From a checkpoint of a small mixture-of-experts model trained on Wikipedia.
Size: 13 layers, width 192, vocabulary 2048.
Experts: 48 experts in each of 13 layers, 480 squared ReLU neurons an expert, 1 pick a token, a sigmoid router.
Training: a variant of SOAP for the experts, 648M tokens, 5287 steps.
Below are experts of layer 7 (counted from 0) of a mixture-of-experts language model. Rows are named router (the router's row for the expert) and show model dimensions 0-191. Each number is 500 + 25 x the weight over its row's rms, rounded and kept within 0 to 999. Numbers have three digits each.
Before each expert's rows: a language model's description of what the expert responds to. This comes from a sample of Wikipedia text that the model never trained on.

# expert 37
It responds to: Auxiliary and copula verbs. Forms of be and have after a subject or relative pronoun, such as was, is, were, has been, had, would.
router:493493487490507475484483492520557479526491517471494444513525484536493475483507520534507471506538539466471519521499539502493504483477469476525500482515543498520466494498463507511533497458501503538473477490474524477524473499521453484500511478467513504491557475484483535520519497516551492490524534490515517573494458494511447483461493480456500535507486461552483466490550545528547507508489497485471468506489479531537500478482513530510496493495503489468500537524504477543486451505472497478463502522494506497462484502486485504479526504503534516503492553532494494550463503516496520468

# expert 39
It responds to: Plural noun endings. The plural s, es, ies or ations on nouns, and plural nouns like people, children, services, as in venue-s, brand-s, facil-ities.
router:468478525482472493522460477499554474541493515489513442529467491512523549513532482553526508517529477535463493498518542500480505476522513506532508518527527499496510497555446487484516491441517500532523484471468555481502491471510448468498446495495471509479536508514512512484501497480502503507545541490435510531529517506529497515495495465495514509535498439508473478506545524511549508482494511464492477494519471492544495500532486509546500486511491518479499501502531445490488483511529519450483491514493514462490507475491472529510484490510533502478533488518512542502517511519484501511

# expert 34
It responds to: Clause-ending punctuation. Full stops, commas, closing parentheses and line breaks ending clauses, plus some first tokens of passages like time.
router:461475487400535465459497522443534490541491534444470469464505497481485482534548503500474504519517481498472523482509485490481526512485472506516505503501528497485515484529541489500518526510510479526485516485519515431491520500483486497512520513519527529507497478497534512510476487489478509458481506481506488489465486499509463506500523509482540500552492499534488473499499494489489550503501508480436486483524538523506461482504497527489463503525514479432515487500499503548453495515480475486491472523512509490507480523484509506508472567538511514462516475550499522474503515452518510509

# expert 33
It responds to: Infobox field starts. Opening piece of a word at the start of an infobox or list field after a dash, such as M(edals), E(dited by), Pro(vince), plus other lowercase word starts.
router:510490528503564465492513496494486463539502558465438522506495503491490513536524441534506496496476555505499475499487524534467496514451514455502490474554545541508547494471485506470497513477500490483517495504500509514537494493519505477495500508498480503543517498515470517513441506465500524483506466544498498511500496497484505497507517484470531513506506490491515481537505513553507524477493561482429466500505541500489506473537522506520478492505532495493466468508469510476456465449506468526539490481489506517463492505514473532521491507523531520479511487537490501452514494531530521477

# expert 42
It responds to: Syllable -ri- pieces. The middle piece ri, and similar tri, vi, li, re, inside words like surprised, doctrine, discrimination, writing.
router:522472500507509506538513482489508468502473549483478423534506504505519508490506509484463543533462508492461468487476497505483507507485511483533506480511507527500487486524530487502503488473547506542508469469511555504494520509503476501555470502504499574535521535527484502468507511505497485511491519514463473515522497472530510495513467519503508530519506517483471504517495489517532503526485529510470497464528465510498540518492563495515527497519513458463493515523453501488503513502523468441485478472507519558526495513557483507567471513516522498478542536501528499474513463457529473486

# expert 23
It responds to: Mid-word suffix pieces. Inner or ending pieces of longer words and names, such as envi-ron-mental, abbrevi-ated, Tri-be, Cedri-ck, civi-ta-s, often in species or taxonomy entries.
router:461467487505536488503507475509538474527463523495530510517446542516506489543498534493505561490533494550485535485498526532482504512466508468489549487489506516452492504521507500500502459493498496512510472478473512478485529494470498500504457521454488525519529487504508547486507551482519529497506498479484490512505486486468462455500469516523468530509516524547545501548509491493508507502477531532461486537452477525475493471546528543494476510540469502502498516509499479503432498484511503479516468489490535473499502482534523535505489483477546482494517522537441536496496526488534498517

# expert 15
It responds to: Place and brand name pieces. Middle or final pieces of place, company and proper names, such as Texa-co, Pensa-co-la, Champa-ign, Spacewa-tch, and the word City.
router:457501492507506494502519461488522481526431526494457467490525536495491476527527505465522543515491477555500473486491483510475502483471471494491535499529516496476496509503499502425511512487543500490494474500511521514529487531495486490526504493438523508473506487495482499459498508459500526479526519495472510498510505484485480480508505494503499576496578481488490542514500548488538497483468556503488495481509511513532509517515478494489493450499554477509518445490473492521457488518488520461543475500506499507504471507569505489478507514551467513501521482527479503508529504438482502493

# expert 7
It responds to: Proper-name second syllables. Second piece of foreign or historical proper names after a capital initial, such as P-ru-ssia, P-ar-ma, P-h-rygia, C-hi.
router:464465555487480502540543490504496445459461540482455493526452469523495535517518484488506514543551484517496491485490490512447546514503502478477508515549500500485483493450478485471533484492524519480543475490462505471519474521514500490518495509484502501519486479498528524479454496465511503483505485515505448525461492520507467495484489534505505511535529503534503483529508528510501519465486534479485500491536506511558489516516535504544493459527534466477492475494482515512487488530460436447501466485493489505488488515522510543512508533487461497486516563500462509509514471488495500496

# expert 32
It responds to: Table row separators. Line breaks ending table header rows before the ---| divider, and pipes, zeros, dashes or minus signs between cells in number-heavy stat tables.
router:482496484467507483483508486479482473503480515454479511524487489524526528511512491489498557500500512493432501463515477544495503487500545495511512489509501535481512519495521549440572527482483478519497511485565490506524485511509515519511512537481515503478500449486486509488497491483547514486508528529496406523520527505568472515485480533479496492520509478515462475494515485539525522477454527532451520507488502514511442476498524480527512507546500481473531517478472423506475492524496462486504499508476514499531504471520467492534485511472510501499519512495483495503493497514525495503

# expert 47
It responds to: Prepositions after verbs. Prepositions following a verb or noun, chiefly to, of, by, in, with, from, as in interact with, allegiance to, pressure from.
router:455488507483523486481523467502508487512484493459505460505497469540476509548490471473558528512531506502437523473477526506491510530509479525504477491506511545511457488514468510498495485495526470516515511528505512491495557493469479497521442469493488472505549507502473508511476476493536488503519524467448511554519502500578436476469518496499518515518496494493480510506510526491495536465476481475482450480514488484478489538527496478505526504495466511492458551527493452514495485502480502501472470535474462465483460504507530508544494504537503480491485524522517477519507559506509492498

# expert 26
It responds to: Title and infobox connectors. Function words and punctuation in article openings, infoboxes and tables, such as in, of, by, table pipes, colons, dashes.
router:487488507482505469499466480461556493465496504431482508500475451561503478506549490530507501475510511523487556479485478508471526494461506480481502487516474508520457477510460481509501438465509490493532514505490507529533492496493501500492517491473496564479505505537533522460482553484495493510526462526503511496515507513518494504487556497445577529526491500489517454528475528523520500502462518481487457502504525525522506515515483498518510543542495482484465497523487508502439484498483477486544487511498506501507486484521520529518483494497497472439497538539486503496511531499478513483

# expert 40
It responds to: Role and person nouns. Nouns for people's roles, or their endings: member, player, President, midfield-er, ag-ent, Du-ke, politician, brother.
router:484459530501492488534471464450548494545458459498527489507539497489517548494540456485493524511509463476452476519500484532467502529458512472528544510511506472447494533537469512492532507502524470482549518463497517492508495512475462481489500501490495497499502501520504533486450506522499530464553493522488499478523515522533478471457504539436509527484506450486464521496512507505527507487458507512475498491507487509505476471499517517498489491492496528516478514493517489493482474538478500507481492487485545516487498522546490523536481536483536462474493558537507537516501498499503551528

# expert 45
It responds to: Proper name parts. Capitalized words or their first pieces inside multiword names of institutions, venues and teams, such as Col(iseum), Ra(ilway), University, River, Do(dgers).
router:479464520512539443489520507462497436521474547502458483484489504484492544519536501535513530481502491527481483522508506485482506490474513487499495496517519547466525501480521470457483487489520515502472439507469510486514482524521506484524518542470503535557515465533494508472506538493476514450504509505492475522522516542511459469497464453439512533506513502511490472491507544481509490500486521478512512496489489475543519534528518474533512522484511464496502513478507498490473497506526488509524493513461489535484502520529452552498484493523512483468541490541496470466550506507539551520

# expert 8
It responds to: Digits inside numbers. Digit pieces continuing a number after a dash, comma or slash, as in ranges, scores, records and dates: 395-412, 4,169, 93/100.
router:520473522468520478517509474515510483497452503482488471524454520482496474556512511479558547521479522506474490492523464460486510503519483521481499513523522541515507470527495512467528504483459510506542551470512491505543529505522502498495500521462531514522536504492499566493506485445535506476530520509512504512492536563510504515519494508520521516502508465537466487553519475534504525479500513491489513533473539510489524499492490528482517468603519512499511516495482488497452453471514504486505475475504484522501499524497496571507501509520473506462484478480490502479486505491514528532

# expert 0
It responds to: Non-Latin script bytes. Byte pieces and characters of CJK, Thai, Greek or Cyrillic names in parentheses, plus coordinate symbols like °, / and stray semicolons.
router:480468529482534447519534469497496488505468514492490496528499492528481509481541480558531556514511483468472513488510488527476501478486506482495537517518489496446457500494495475479526500494505467552542501529538507457511482493530449491517481444483487499539483483504475521486523489464468503480513478514499504521523539519500513478490499503481528504503533516503486499479547474554515525483481490490467481502526503504488480520509523482487496464561545504468530471507512493523487484484459475419521471484511489514514505523508516579522487526502493453480478490535497497505496512446514519505

# expert 41
It responds to: Mid-word name pieces. Middle or final pieces inside words and names, especially in album, street and station contexts, such as Vol-um-e, Fol-low-ing, R-ight, R-itch-ie.
router:484476510490534472505488465482513484524491492502464488484432548479465508512573511483550493531560494496450529479467525496497481533484493523465550497501501472491494507541526538478487476475539448527553473508511510475492534506520481483506503488503490506491508472512492508501516524477524490486490511480441464530498543523531438475518499459519494553539528462536465518507500500538545552488492527528500488506523520503510511478551528470493498510510485515505543497482479489529503474546481512481507509492455518506471484500500523521498503508490488481499478480491512524493498487487537488492

# expert 35
It responds to: Periods and initials. Sentence-ending periods and periods after name initials, plus list dashes and table pipes, such as R. Bishop, P. gorlenko, draft.
router:481477509491487455513534499501514487495484492470464457485509551552481510495518465481482534544548501489425516493474548463509499509487503487459512509525472461496496507460493497470493499509501428523536533503495503544509534495539465526524489521529515482532519488577502524497487473512494509456516496512506438494487535571512521479480496484482505515548516511528470481496505522496484520462496537505508497491510516505494523493523527504454497483544513527463526523520475516566488488490475521492483469487466489496502486525506518500509480512481495473518486535524476530529504495485486508485

# expert 9
It responds to: Word-internal t endings. Word-internal pieces ending in t, especially a lone t mid-word, such as attemp-t-s, cour-t-ship, débu-t, mark-et-ing, fe-at-uring.
router:433482538501509496501502423529516502507472510494474519494472540502501505470528481530499506467504532497472518512486491511455514517517491492476555514493522463473477514508493534496515502479512515528500527474451467499523494537496448514462501468515485504517492482505500508484469515464506518488535508537502525559531526499527519474516469479491544522530506496518489513510494503513491516519486496543424499508486494476543508545497547488488468476502499521510521507521494473488498516518532486458497473439518516522497458540482492516478485482518559464433488509492456510511496456511532509486

# expert 38
It responds to: Place-name starts. Capitalized words or first letters beginning proper names, often directional or national terms after the, such as North, East, New, Royal.
router:459488544506528461469519500447507456512452510501447461469476513481497518515540483532493511486531485510495495516514514475466524510477511496496511479487537534503492505496499467501503480457498512508493477544430520514512503562524507486500480550484510516527510524561519540464522504490512524470487511505502477506468481523511453448495510477486558497505489493568465451508500501525505500479490507497470537491529493489524506517535490506526512495515527469506520510474493516511473461492520463495538501524476505485516489533494488568514527490503489470450538492515456487494491497503530532523

# expert 22
It responds to: Mid-word fragments. Middle pieces of ordinary words after an opening piece like s- or en-, such as s-port-s, s-ing-er, en-er-gy, Des-ign.
router:496462522470525470528508502482511474483487505495457496498525507509493489536511485502525533508537541502503459524481537500462498572486483497478512504486494489516452497477485547498510531482528439519551520522544495474556507518527489465502498473473526515545496464487522561480481496513502549500479475504485422519496533505511499495482475449484501525533492501508455480539504479507526519497462516495484508507517513554519499494490508507504470512491530508514495515542514478561504493518501502497532472483502509503522467495517509475492426504503498512475514554491521505461508522515540500471

# expert 17
It responds to: Numbers in tables. Numbers, colons and separators in data tables and infoboxes, such as gene identifiers, EC numbers, vote counts, scores and taxonomy clade lists.
router:453467489476490462505539496492524465549500484485486487482541507531496527504472501541556505500512534480503544438536520450458519505492441455482480528557476492478543464508492489501500461513538499497523509529492488547533514516519469491508484487492511491499485511523488494491476522464483486475505493514490484520536524491537509466503508444483521539486517519489523498495528505512503511503499507478486438566450534498494518457509523507504514496497535466448500457506494483547500496507510514459530451505486499549526497502512493494512481484535503523462518534513493510486490478500513494509

# expert 2
It responds to: Adjective suffix -al. Word-final adjective suffixes, chiefly -al, also -ical, -ial, -ic, -ary, -ive, as in Criminal, external, social, Presidential.
router:429493527488518499498515457476491472509458483489522517507497517486435504535480505495494498486511472486508512466524515534521530488461520484504573498502517486492471470509517510478473515503518448472507528524552533515501481508512510503511470449493503563536501491508476499492504498509496530448531508495529510515507524513556453496513474477529537526526490494484510540493502507524534500499478522547492506519494453535515530470525517501541485474528476506505483456483483481480494488524531495481516436510494496512487502519500467516475518547476486465480507497461468524481566470494507489538

# expert 1
It responds to: Quote marks and parentheses. Opening quote marks before quoted speech or nicknames, opening parentheses with dates like (19, (18, plus commas, periods and line breaks ending list items.
router:493446521484492462496537494504555485553471536483479497480524512515460484497511485504471507513482554527459517498555492507496485504476530481499549516513517485512503486499533501465502499496499464550489512501506517521513511474496474455509476491519482511517528495539455493492486516520502501490476522491461480521469523532518486489453523473469522515494570507524488475520498546488511507476468488457458498499476453521564463505531523523487536501504551517463516502512464529539469478529510512495519481449474482488491507506491499499527456498520528496497472527533493483507543535530533519504

# expert 24
It responds to: Adjectives after determiners. Adjectives and endings after the, a, is, or most: new, former, large, earli-est, promin-ent, success-ful, Brazil-ian.
router:483489553500526476486491482466524486542480495462517515535510492536462504480499461503490523513511500495504496434484516502457547538470455491468521467503497507518493481554506509492509482478473492489513511539528542475497522489539516500490509491497543561500473504513509570484486495465518532507496537498486515508489490528510457442495492499498533517527505494483457483480494526522491510463466480543470496525482522520487517484524493536498484487514559488507505488563488475508473436467491475512504467477485502487479467490543466512519482544509544473502506499457507491510525469508493504535

# expert 30
It responds to: Word endings in offices. Word-ending pieces like -ity, -ship, -k, plus of, in, after -or/-er stems, in politics, institutions and taxonomy.
router:466486504516561484500510469468505486512451495473467472472463475467503544493543514501504560505515516486484550505501511486494517505480480517494483518532476484473525512517493465470487435504492517518527497536474495507492538498487469470519483483502505509492537487552476481507487532444515515469496552494462478533505507517555490467449466515504512535505523464507536494493497526492522505475482541528488482483488483505533456466499529484516482496489470488453470511534501448521454492489496471514533503466491547505488493456509436522525511492495490486490518515500512503477513498450520521507

# expert 13
It responds to: Foreign name pieces. Middle and final pieces of Slavic, Romance and other foreign personal names, often in sports tables, such as Živan-o-vić, Alessand-ro, San-to-s, ć, č.
router:438461485499508486520524454511544472526468548490527506473487474486468513500499501496541516532495499500491521522527533477482505502490515470514495441480475464479504471465544490467529499502502510515493521483503521499497510490497468482512469462483501506477498505507499513512505540511487528484505512506457472538496498515508465476537530511468487505525524515521485544550511526527520516499446530527507487497485493520519480486522509529517537495504523470418522461496492506466494468469485507439472466481467495484518457489517469535523490541535515466446501499546521490495524527516549539499

# expert 43
It responds to: Separators after names. Punctuation and connectors right after a person's name in lists and tables, such as the slash in doubles pairings, pipes, commas, dashes, of.
router:494449488485500448481532488484513464540492551498522508483513504483453543510571499514491517519475517542491533511546490465483518496502504488498497477525507469472486479510546484501558472495483499529494517466543488518508515502549474454536479492508494529493496471519478555475491507505486500453490538494467454511528489523525464467497485479469543528520527518500479506542538497500512504503453497468473471499481508494513479507544522484511465511501502489442490495498479496483474477493474508477514445511413494493508487494502504513513487497508488469474504493500480484492524529525502556483

# expert 31
It responds to: Word-final and inner letters. Single letters or short pieces inside or ending words and names, especially s, such as stairca-s-es, entrep-re-neur, Insec-ta, Harve-y.
router:489479506518531512524536457520510447548457535487496491498458470457501474551505475478472503459525533563492495506534488506482481526514532491493543507509516498486458513535484490443518507506512521524516482490507501479520480498513475467550510499519542480521488497549498530492525495478498544495539503543474515501522532490482463467508518466481483547477556492488529507526484508502515502517501501531475490512480515527502469531536522498501509508542499472506508502500473440546482475526534507455488467533471531525477521487509467531515496496553487498476527526525489507523518491493500498541